config.yaml
moe_layers: [1, 2, 3, 4, 5, 6, 7, 8, 9, 10, 11]
routed_scale: 1.0
optimizer: "muon"
batch_tokens: 65536
dataset: "wikipedia_en"
Below are experts of layer 7 (counted from 0) of a mixture-of-experts language model. Rows are named router (the router's row for the expert) and show model dimensions 128-191. Each number is 128 + 32 x the weight over its row's rms, rounded and kept within 0 to 255.
Before each expert's rows: a language model's description of what the expert responds to; "gets" lists some tokens that make up at least twice as much of what it gets as of all text. This comes from a sample of Wikipedia text that the model never trained on. Tokens count by the router's weight.

# expert 5
Description: Word-initial consonant pieces. First letter or two of a capitalised or lowercase word, often after a line break or hyphen, as in P-320, four-c-ylinder, F-amalicão.
gets: " C", " c", " P", " b", " B", " p"
router [121 155 106 160  75 120 156 159 126  85 130  84 123 146  98 115  62 157 118 134 131 170 144 176 121 102 134 128 110 143 120 161 161 109 126 115 177  96 152 128 133 129 158 148 116  79 155 143 116 112 124 130 192 164 204 146 111 170 159  89 147  79  66 125]

# expert 6
Description: Sentence-final periods. Periods closing sentences, often fused to word endings (es., ing., ity.), plus ", but", "until", "However," and "died" in biographies and histories.
gets: ".", "s.", ").", ", but", "\".", "es."
router [175 158  96 163 129 111 151 150  78 136 169 186 121 155  93 110 145  84  97 155 141 146 114 151 113 171 143 158 141 149 138 140 119  90 125  47 116 139 153 124 139  74 122 183  78 104 128 167 115  95  86 120 168 143 119 176 100 182 157  98 100 147 106  92]

# expert 0
Description: Credit and agent markers. Commas, "by", "and", "with" and dashes linking names in film, album and music credits, such as "vocals by", "keyboards,", "produced by".
gets: ",", " by", " and", "),", " with", " –"
router [156 132 112 137 113 123 131 134 169 156 153 108 151  79  79  59  91 122  88 175 131  56  78 124 107 154 126 153 114 150 118 148 105 121 157  80 192  56 152 158 138  58 100  93 106 103  99 130 116  80 112 192 164 171 138 143 108 136 148 102 114 127 101 127]

# expert 12
Description: Table row starts. Line breaks and opening pipes beginning table rows after headers, as in census population, election vote and discography tables, plus infobox and list lines.
gets: "\n", "| ", "|", "|  |", "% |", "|---|---|---|---|---|---|"
router [136 110  72 162 160 139 117 128 122  77 165 182 124 107  82  90 186 144  94 161 100  54 130  78 128 146 139 146 130 127 127  89 200  96 108 115 155 168  96 151 148  98  77  93 125 119 139 140 155 123 140 166 215 155 151 147 141 148 160 176 167 107 128 132]

# expert 1
Description: Determiners and modifiers. Determiners, possessives and adjective endings just before a noun, such as his, their, various, enorm-ous, disproportion-ate.
gets: " the", " to", " of", " a", "'s", " his"
router [ 89 141 122 121 104 141  82 139 133 117  90  92 115 132  96  85  85 145 137 178 122  46 103 181 123 204 142 187 158 153 114 108 173 117 140 110 126  78 161 175 134 127 113 178  95 158  93 145 122 104 125 120 157 174 159 181  81 129 186  83 109 129 147 100]

# expert 3
Description: Table and unit punctuation. Pipes, commas, periods and unit pieces following numbers in tables and infoboxes, such as | in stats rows, sq mi (, km^{2} (.
gets: " | ", ",", "; ", ".", " ", ") | "
router [169 167  71 162 122 189 123 188 134 143 117 148 139 122 104 115 109 194 130 141 119 150 135 137 101 184 110 169 108 126 147 170 100  52 151 152 203 127 100  95 163  95  89 150 112 179  98 157 141 108  97 154 199 143 205 148 127 130 102 125 108 121 101 136]

# expert 11
Description: Breaks and joiners. Paragraph breaks after infobox fields or sentences, plus hyphens, en dashes, opening quotes and prefixes like mid-, co-, early.
gets: "\n\n", "-", "–", " \"", "/", " "
router [144 151  99 133 213 101 167 112 134 125 102 154 125 141 133  46 114  92  64 158  98 162 145 131 134 115 155 199 133 153 172 121 164 115 104 153 142  41 156 167 111 125 141 107 132 129 122 164 170 151 130 135 193 138 176 165 117 137 113 154 170 142 119 102]

# expert 10
Description: Headings and table cell ends. Wiki section heading markers (==, ===, ==See also==), closing table pipes at row ends, and list-item line breaks in tables and reference lists.
gets: " |", "\n", ")", "==", " |  |", "==="
router [153 142 138 163 101  38  76 148  99 166 168 141 140 151 155  88 159 106 175 142 100 128 128  95 114 204 143 168 168  86 144 127 115 127 179 132 198 129 181 132 186 100 112 125  64 171 141 133 163 118 134 122 151 122 127 152 131 179 145 108  87 133  90 122]

# expert 8
Description: Opening parentheses. Opening parentheses and the years or text right inside them, as in taxon authorities "(Coquerel, 1851)", citations "(2011)", "(born", and foreign-script glosses.
gets: " (", "1", ", ", "2", "\" (", " "
router [134 130 125 105  83 147 143 134  96 188 137 145 151 128  48  76 153  99 109 157  62 123  94 115 141 127  98 173 145 106  82 114 144  90 186  96 125 117 160 140 142  70 119 103  98 127 168 188 174 139 125 117 105 137 137 111  74 173 150 151 112 136 112 149]

# expert 4
Description: Copula and auxiliary verbs. Forms of be and have (was, is, were, has been, to be) after subjects or "which", plus line breaks ending infobox fields like "Country: Poland".
gets: " was", " is", "\n", " were", " are", " had"
router [142 123  74 173 105 120 113 140  97 119 126  97  93 174 136 134 161 122 120 102 102 131 109 150 160 200 112 160 151 136 119  71 129 148 143 146 127 152 140 120  81  90 162  98 153 119 135 140 104 116  60  76 198 182 153 112  70 119 140  96  76  81 114 116]

# expert 2
Description: Numbers in results tables. Digits and small numbers inside pipe-delimited tables of sports results and statistics, such as tennis set scores (6–3), race times, season stats.
gets: "1", "2", "3", "0", "4", "5"
router [ 68 120 130 125 121 128 113 125 127 108 136  75 155 124 115  48 106 138  96 142 146 154 122 136 116 143 126 122 124 163  97  98 148 127 142  85 147 140 136 130 130 116  80 102 112 129 182 135  53 134 144 102 116 157 136 181 144 179 108 145 102 130 146  98]